config = dict(
    num_hidden_layers=12,
    hidden_size=192,
    n_experts=32,
    experts_per_token=1,
    d_expert=480,
    d_shared_expert=0,
    hidden_act='reglu',
    moe_layers=[1, 3, 5, 7, 9, 11],
    router_score='softmax',
    normalize_top_k=False,
    routed_scale=5.66,
    balance_loss=0.017,
    balance_bias=False,
    init_std_router=0.0114,
    lr_router=0.000812,
    vocab_size=32768,
    norm='rmsnorm',
    norm_eps=1e-06,
    tie_word_embeddings='early',
    optimizer='soap_variant',
    learning_rate=0.00309,
    beta1=0.95,
    beta2=0.99,
    batch_tokens=[32768, 65536, 98304],
    max_seq_len=1024,
    train_tokens=439400000,
    max_steps=6764,
    dataset='wikipedia_en',
)
Below are experts of layer 9 (counted from 0) of a mixture-of-experts language model. Rows are named router (the router's row for the expert), gate (a neuron's input weights, with its number), up (a neuron's input weights, with its number) and show model dimensions 0-191. Each number is 500 + 25 x the weight over its row's rms, rounded and kept within 0 to 999. Numbers have three digits each.
Before each expert's rows: a language model's description of what the expert responds to. This comes from a sample of Wikipedia text that the model never trained on.

# expert 1
Description: Forms of be (was, is, were, been, being, became) after a subject, especially "He was" or "X is" in biography openings.
router:447496501521515480542485463527486472503470501469491542520521540492517492521520510526489510487475499504479523544453443495505506531478493472483498495473513506454500494493532497477469529528554463450507521548516484551458483491456530506489499516496523524466521495484511512543508507519499539501481514504474514496496489525509442502521499480487538456519507529500511534522483516518531467524508484528491513516495507474507477448543457501522502531544502452477537464512481520507528495509480525516471487442525480561533516482516482486502538488508508482521533497482492508448534493530511512499
gate1:500498525522471489454496502534480448486480475525482505513504534516510497466514545488486522563506483532481495524471527520510498534461492505499532483486489479484463487462521502468503471482478511509520484514475517522534453520492534511524479505489480495508474485504497500529523466507500496485501517550518546475434488519481502488477549506518488477509484482524476535522487464496514460498518504553512500450505454453537496466487509513525476541563512464504494520504482498493474509488539486527525490511484451523464504516514470520481499507457550470545487476492510466526509493465495488433
up1:518506535477545527522516553453478529468520490547519516503515521479481505479478503522486487495504520513506483475521513515501522467514512506505479487533529549496477527487518491473434522547521504472528513480510495494484525578514478473463521533497522542506492520505464512499475511506519505518532442512493511531515491488506502492516480481497522485527456517528490486523504489502509461520556473504502521472454506516480519526520486493471506454512472502451486497526502474509553484427546489475517449529498487479488504495516479486494483529504504530483525490527491494458466467449538493527

# expert 16
Description: Commas, and commas fused with quotes or parentheses, that end a clause or list item in running prose, often before and, which, but.
router:503470489538502473533514475500511532506446495467479506509494518496504506452512492507510509462490476529490443514521455505516493512504533462502490519508522493477483536498561518493504539514494500462482494499521528482455458465472526507471525508500495518464498507469510486473493493515508532477480506484510497503531476490507465495477530496513523470507467488463515478504459524479451496468516504486493485476549436481493495444488507516497545533506447502484516502523524572463506462489547462478535520486487493571482488482538497505486505485540526513468478501512526543505502527473539489475
gate3:484529502512485498517523496528550526472507519500467483476559537511530495525500524499472516508507486524483507519508473489500507555477524502473511554521503501462509491527530529512563496473444429511504504502502503492507488498447517475468481500472470502530536498524486499516519489503520509495506480479516528477545513501482496460516503467565493497528524456529551456544503505542496520471519527454531470476505513497507496506459497525527517511465487497472494512554520495452441487523492543502475519474483484487448507514486519527488520488513499512462498511492474494448500505495519501524
up3:521515463465527486481526490490513474472520493504502520471501476509465520475471531484467511481550501531539496529502501505544527529506492494494480510500520494507513540510507498498459510480502482521526490525508471536501557485506468517541465522520534450557501427511489476526503509474533518515516518501478514500530493482498525430581545468525468512465520513467488504508528534511501508509528530505527517499544461456499482524480508492495498516495484532505507503528495507513540502520488485452494507524494461521493472506526514504539486496502575519485496474539493522521513515500483539544

# expert 9
Description: Words inside titles of films, songs, albums and shows, often right after The or My, such as Love, Last, Little, Golden.
router:498509448470543513480481496488494482467529504544484508483483499528457520508475529469510511510466492516480514521498554487515485500517472511539484478490510518506508474483533538488545549469481561480514510517478487491529495518487480489552522486496517484465474476507459495500531487502528479530494485500473496511508496485538474515492511484531484508504477480463517461458454466518481483499531538519544448526515521473441482565511476499504506468502483452458496524492496482501475495533535506453497510530519470513555540524478522532480484492493523524500517493508495517520535527547461527514
gate0:462551469501508480478488480505532559492453489542511496532518478509491564482528552503501503486519509492503473545469541524490459467481490521516477521467500512486488522497564469491549515464505473482500525540456447466505470533496521492531510503522502466478478503526488512527526488506517499497506511497477525511508517503507465483493494502538487528458507479499482448534514489512484499489537495452510492485504560480528492522488475500454506470503490496498504471484486529504550484538498476464502468523549467480488487509494537513483518494485537514487499546526487520499522464547474500467
up0:473500505533479507498513539491468486485522497460513513474483500487513489522500504511510507546486522512494487515515452473498545495515483450496471459503498499524484463504514496518551518492471520502480490478480513507515550519488466488494507511482485481489532491511501505443472525508495539544435510475494529459492523487482514455525493539522461465515465543508495489529462485491535491510480525494455537566483596510454529503484497466510537533487514508504515490520511533494493516488517505482506478500499492515568511520505504494470483520552505505496511524462494525458464521481456485501

# expert 26
Description: Month names after "In" or a day number, like In November 2007, and column pipes in wiki election tables.
router:520498467534512495493491503505497503529524449537480501521517542494508507507504456494504444450509533497516461540495523515513491538509495520473523480474493517499453496525550499477515509513465515463475499508497490471555506454516528502483497507460481511482501505511488485501530485491510486545511497516452524497528550485523515443504489507542494510540529511533490493518496472459478497468509492500534509521511535486454481503443540497499538533487512498445485498518456476482524510539481445491537473495480500484469516510498524509499475482513502490446494536523506490512554539546463468486
gate1:461525501506500479503507517519514478469482532449509519516514491542499474536504483493471505498528514478479502553499514414459504475535512464510506474509538498489469475515527557504501527541514530501516484481516475494505517508476459483503512494480460490473483534513486523497527501497508503508511515533506481510499522529500467482473431484486484473484465454517508511529528473483515431525493517494493455504530516528503546478515482530478480521454449454474514538505462493491494530493526510528479484501533462509564488518563491501504497469488462494497475522522501468517514491518498508501
up1:533462497491495517470526481443536528494484488510501500485520470510528487519512476505519492506486484540499481490489506494500560486507531497484453465489499486470527515504529488498495477502464520528500509522498490505473557537515474504455454526425465473528495524487490496493473441455553507505450492506476530497539520499493477508544478537473517490522495511477471496473466498486463514489507492503466496521480466542493521534490519501494512501461470463550516470528508511504491481522469522478476530536527541507478503505462493483505503522467457531521492514508468476532462499532544534522

# expert 30
Description: Pipes, colons and dashes separating cells in sports results and stats tables, plus country codes like GER, ARG and words like defeating.
router:465500537529516486494565462481526508501505510502524460532481480518520471492481484499495529517559480511513536488524501529457489491452489453535489509505516490515522529481491518504508555513474541490490524495515523513468446520479546445440509507468501496544480554557474517497482473534444497530465499471549478502510472520481461522523511498516481493528502491480518498499468493520508498499494507476475497492498507460502538493533483522473534499461485524519509520478511539457511513486484481500536475506537452480518476477456499489519506524510472540522510473501498509486503485461502523512
gate1:492551496497471498487451514524534496487540517519504528477463475498478499476477497471466487498494470487499500524455517500469479499501515498519531509515456501468497541502484508464451509492530483455485538567532520468499490476500481502477471503511506456492528516509516545504497498531474475478513550509496480554448479514468496510520472504553522543526485510538479567477516479488483518469539481471479497508471502490485514553489460553508461480513494490484510512497518511519525508507522529506520483503452494541500518517511525488462525512460479452512510511486497439474486496505468504501
up1:506459491523501405484475546445485524488505433524526514450488467481510491540514502495524472497503477508485511503521459500520449499513493568496492509508523550512529496483513467485491510486494512532510513501532454499498510583474510510467528488479488515499500512518506539523509487483530544502513509491525511519523490495469503476496452509523492471494474493463499513517515508496576490467519496466521490499492542503466504496474481567515470460521480466491494470458518478512486493514470497517509482516499540511499501545515506480483526519503492485473500518521494532508475480519486491528

# expert 8
Description: Words that introduce a person's description after a name or "was a", such as Swedish, American, deputy, former, a, appointed.
router:499489551522484478519493513512508480481484472490511516536492502528500553470485509510496489506473523534509481547488467469471500508476516473475492476482524482502512507470505458498486501484529502471508514556496531514476509532493517530496522490526455450517532490528502489482529529515488502502553480525540543514508494545544514513516497476523514462443488559546472502525533502506528507477461549465514521494478516449529544478562484500509523504500530526487547477459518517487487530504551500477514510500566488477483522501476513465514490529514517503534525470486516524494477478499488510519
gate0:506548497475516441489451486472504513490485475469485468508479528469497470503475499546486509508499483470495500488443493519516491470451488514513500482542496518522474525525509526520480500480456520476508516513510471477511489457492481439486481489511505512520502508471565539503549514462503454535533492475444504497497464505519517501475507466478477485488552532500483486507497492533450472457487477541461501458471476497504498469579458499503492538500484437520498515537504524485518490487495524514532475520513495521493532534511477493509491494485513472506491488483502517477501484523480504538
up0:490453536545490489504536507466523460527506498503456482493501479476483536508489509477551519509498519516509470476514551464512512493558466499520465523495495519515538522486485492502517530485540484513492490506530492492489460492514501532474527530505537511454505457501479478529494496542467541517468490513510502492530505492490527493528465513519520502567477480501532464478502485493532510538521504463497552552503519500504478551442519456485479481474481582494492475528511502472496508488479520513506520493473508473463470523507495489480564491508504474503480503495542479468489523500517507482

# expert 31
Description: First letter or short opening piece of a proper name, such as M-arilyn, W-anda, Ch-ievo, after quotes, colons or line breaks.
router:459504496442521533509516501519490461486483532483464467482469515486527539516491498531469489483478480511549499474487524522522487519482495506495510489487510495500521503501457449490489455476473515522530493499508501500518513499554490476465514487487528529531468465465518495459513493518539499458490537520481459514500502467515539475513473481518483500452480555512476494478498502516476533515539478458505473499523511508497514531469510511470511510509519467504534499451474516559483499463486482532499533491548543467503509507483488519492552501509418490512517494519539445518476494460496504513
gate5:496495512416516534504487480517502465497484498530503491480539492490506522509511475503541502481506473505515516505528449495485487528493515505478521496501474510477506514545455465526486485503469473515492504533516534469510499540516522481491534475492487449472481508520542453508524480501525490484480497512495488476546464447527476498493464535493521500513500526513488541474508490512490525462442517542481520459547544563490488520548516525532492472494514477553464452490479491522510471509510492486519506503507497492514483481484509507482492514512472448499476533494493464469524517436482462526
up5:486501502504466568473502484521500449482510511527491497456506504523508550496535457505525473498496492534488514529539487467499447507556484533492514495522515505479506503524510477457538492466507511529502499512505522462508523525562511495526536468499475506494480502568482487472528504501513500520512476518470507499551483537539475492521487532528537502497487544504535489473517467504518491478514517516496528498472479491509453507501481547474506493490538499505506504477543485552464481547495524525481503509551459481469477485455524506468445505501503511491498507476511526546526526466499490525

# expert 17
Description: Determiners starting a noun phrase after a preposition, mostly the, his, their, its, her, as in "in his books".
router:528465481523476489495505489492504498504553508497477497502487438485488554500460496478500551505527505493489498451526531517469470488448477490504471484500468514540499479510556502514484513467458510512489531500487494537518503470515514527512499459498508474439547496518483467519561503487474480526492504502493525481451492494540456509506479502527516516435442537521480498486487500460479494494498495536515494478504486469467499567522528476516502515472495528531519532505486512483556498461514500497526486489525521471485480516504509489485460492519520453501484494514507509458477558511492514494
gate0:516475442468510478507517558482494500511524480544529474496486503503485505539488511515470506474503505473485503498488509468536494501488450477492511480495533519518518506512539538521480466497474493491492511515522520567474535514522483524518519458492466509480512502462486482516517502444485471504496439513530557499493495460523491502492484529491498511477504525477444496488477493531494527562507506497510489536488492521475453485455527505514488458479519512544512488521482544475513519488515509503524498477500548512476494462501482454471509466485495487475475532538551461470479524541499440499
up0:511517521523544497506477532514518478525493469492501512476499538495562500481499491493510471481494470528502485456531450516501487530510520571526506490494515473503469508517504503501543468555494457503484489520483489488526474492544473516499527507529529495534526516520507515484482449536499525456526524526491483474535475492471465515483484504488501515476475523532536451512482528445554471486486530465487506450517490492491484476474505453482504460515507477520474479520541475507469524500508480492445501502528499528505534510522510492486543498521479535529493501522485480535505472494449458465

# expert 7
Description: Prepositions linking a verb or noun to its complement, such as for, of, with, to, by, plus after, despite, among, without.
router:485507554551470509491495458500501486501480488523512500458504534475548513510508488512471478471521509543491467506518518553481452490534515526530519499512512513535480508515497511498480491516499512504493495495495510507500477475524530526500483513493460479511491498506503512480506480515516468514526495493495551505511525506489414503476491503479523569549482466495526496506489506494531498532500478546479499458466468502514518566487521498490524491499476484493492505521522522486520528496517522495489475515480490479456498471530482469531490492520478524544456482498481482380469492473526461476
gate2:438474494480491536461474521501468476479514473495529505511516517474475465534486516510571508485510539508454551543506452487506513463474497467531491516518528502492513449493497494499514545493440485488500525513479464507495505495448486552518540503522497502516471481471520479506500486518473496486435533492473523505522493533503497498511498509451526517481488461506500543494516498508463528530495505489502542513456471466507466481524502544498528492495478473490476459523498490506509502479493494517508484523466456522517496558517499475527512468503489527507487495489512510477485522487570542492
up2:528471496459535538512485497499522489478510523476510551468536506480489553523529462516545543455470471479461479493496484516527438498495535459466477529478504506493506488506517503497489547499503484460500526464512506546503491547516507506513495515495481475501510548502499534525481520442470516519517465488484544496505496486501482479501506532501484508502462498575535500466505486461500490467457479524515500471515491475519475534522501507492523470503511480547481516524532507511502493503513457525507476485507495504532513548502512535505460566478529475493460501476477488470489527531477519506

# expert 6
Description: Later words inside proper names of organizations and places, such as Association, Institute, Museum, Society, Committee, often after National or International.
router:522504504524500492504502495536496514509491475497482459465499508529536488537468461503539503485490540489479513498481508469497487526535500473480486526542523482494510530507511495488493541515498549495485512538517531464456494512501506481520537532456508493462527525508481521517491540479504530495475510533517535519568540494520499509476507515508506497529522550469549525467534490540459489497521486502487523522552497471488525483512505531487459504481502468497509489483504462466505521511524484526490538469490481512496490527528557513453484491493538483455504487502541510499489602534482474509
gate0:479505478512493503489519505506507509521508471503474501512502555481518503526490486494478477494470494503521541491468470522527472487515506512509476507466491520523479489497473495485476542527501511497486483546497482509505519503516544508482510550547492481495492518486514515514495489512517494472491473510526525473545484495520546489541446572531522466494532500533479530489447520544526495534499523445541475487490475497470496486518511510519536529455506507551516507423523452473513503507514509502514484442494531507509495494490495556536439493509496496500488472510515501477554532551475459511
up0:476520524474505525527479452470500525479474471515497489491474493511511467465516485463491546510528529513467478499507556506479551546451481522512490485507503483522526492501519528510513467478531517495531534475456495528452507506458493498492478449511533501503539495514507491488498524511476501502476524512467485508459498528487439525518550420509473530517489506470545466522557514493476530474480471534483554524467519497508512520507495506522502491521457486521497476546490512497500520501489492503534519531502492483510534507527512478480528480461491527517497509518504490515471450465534520517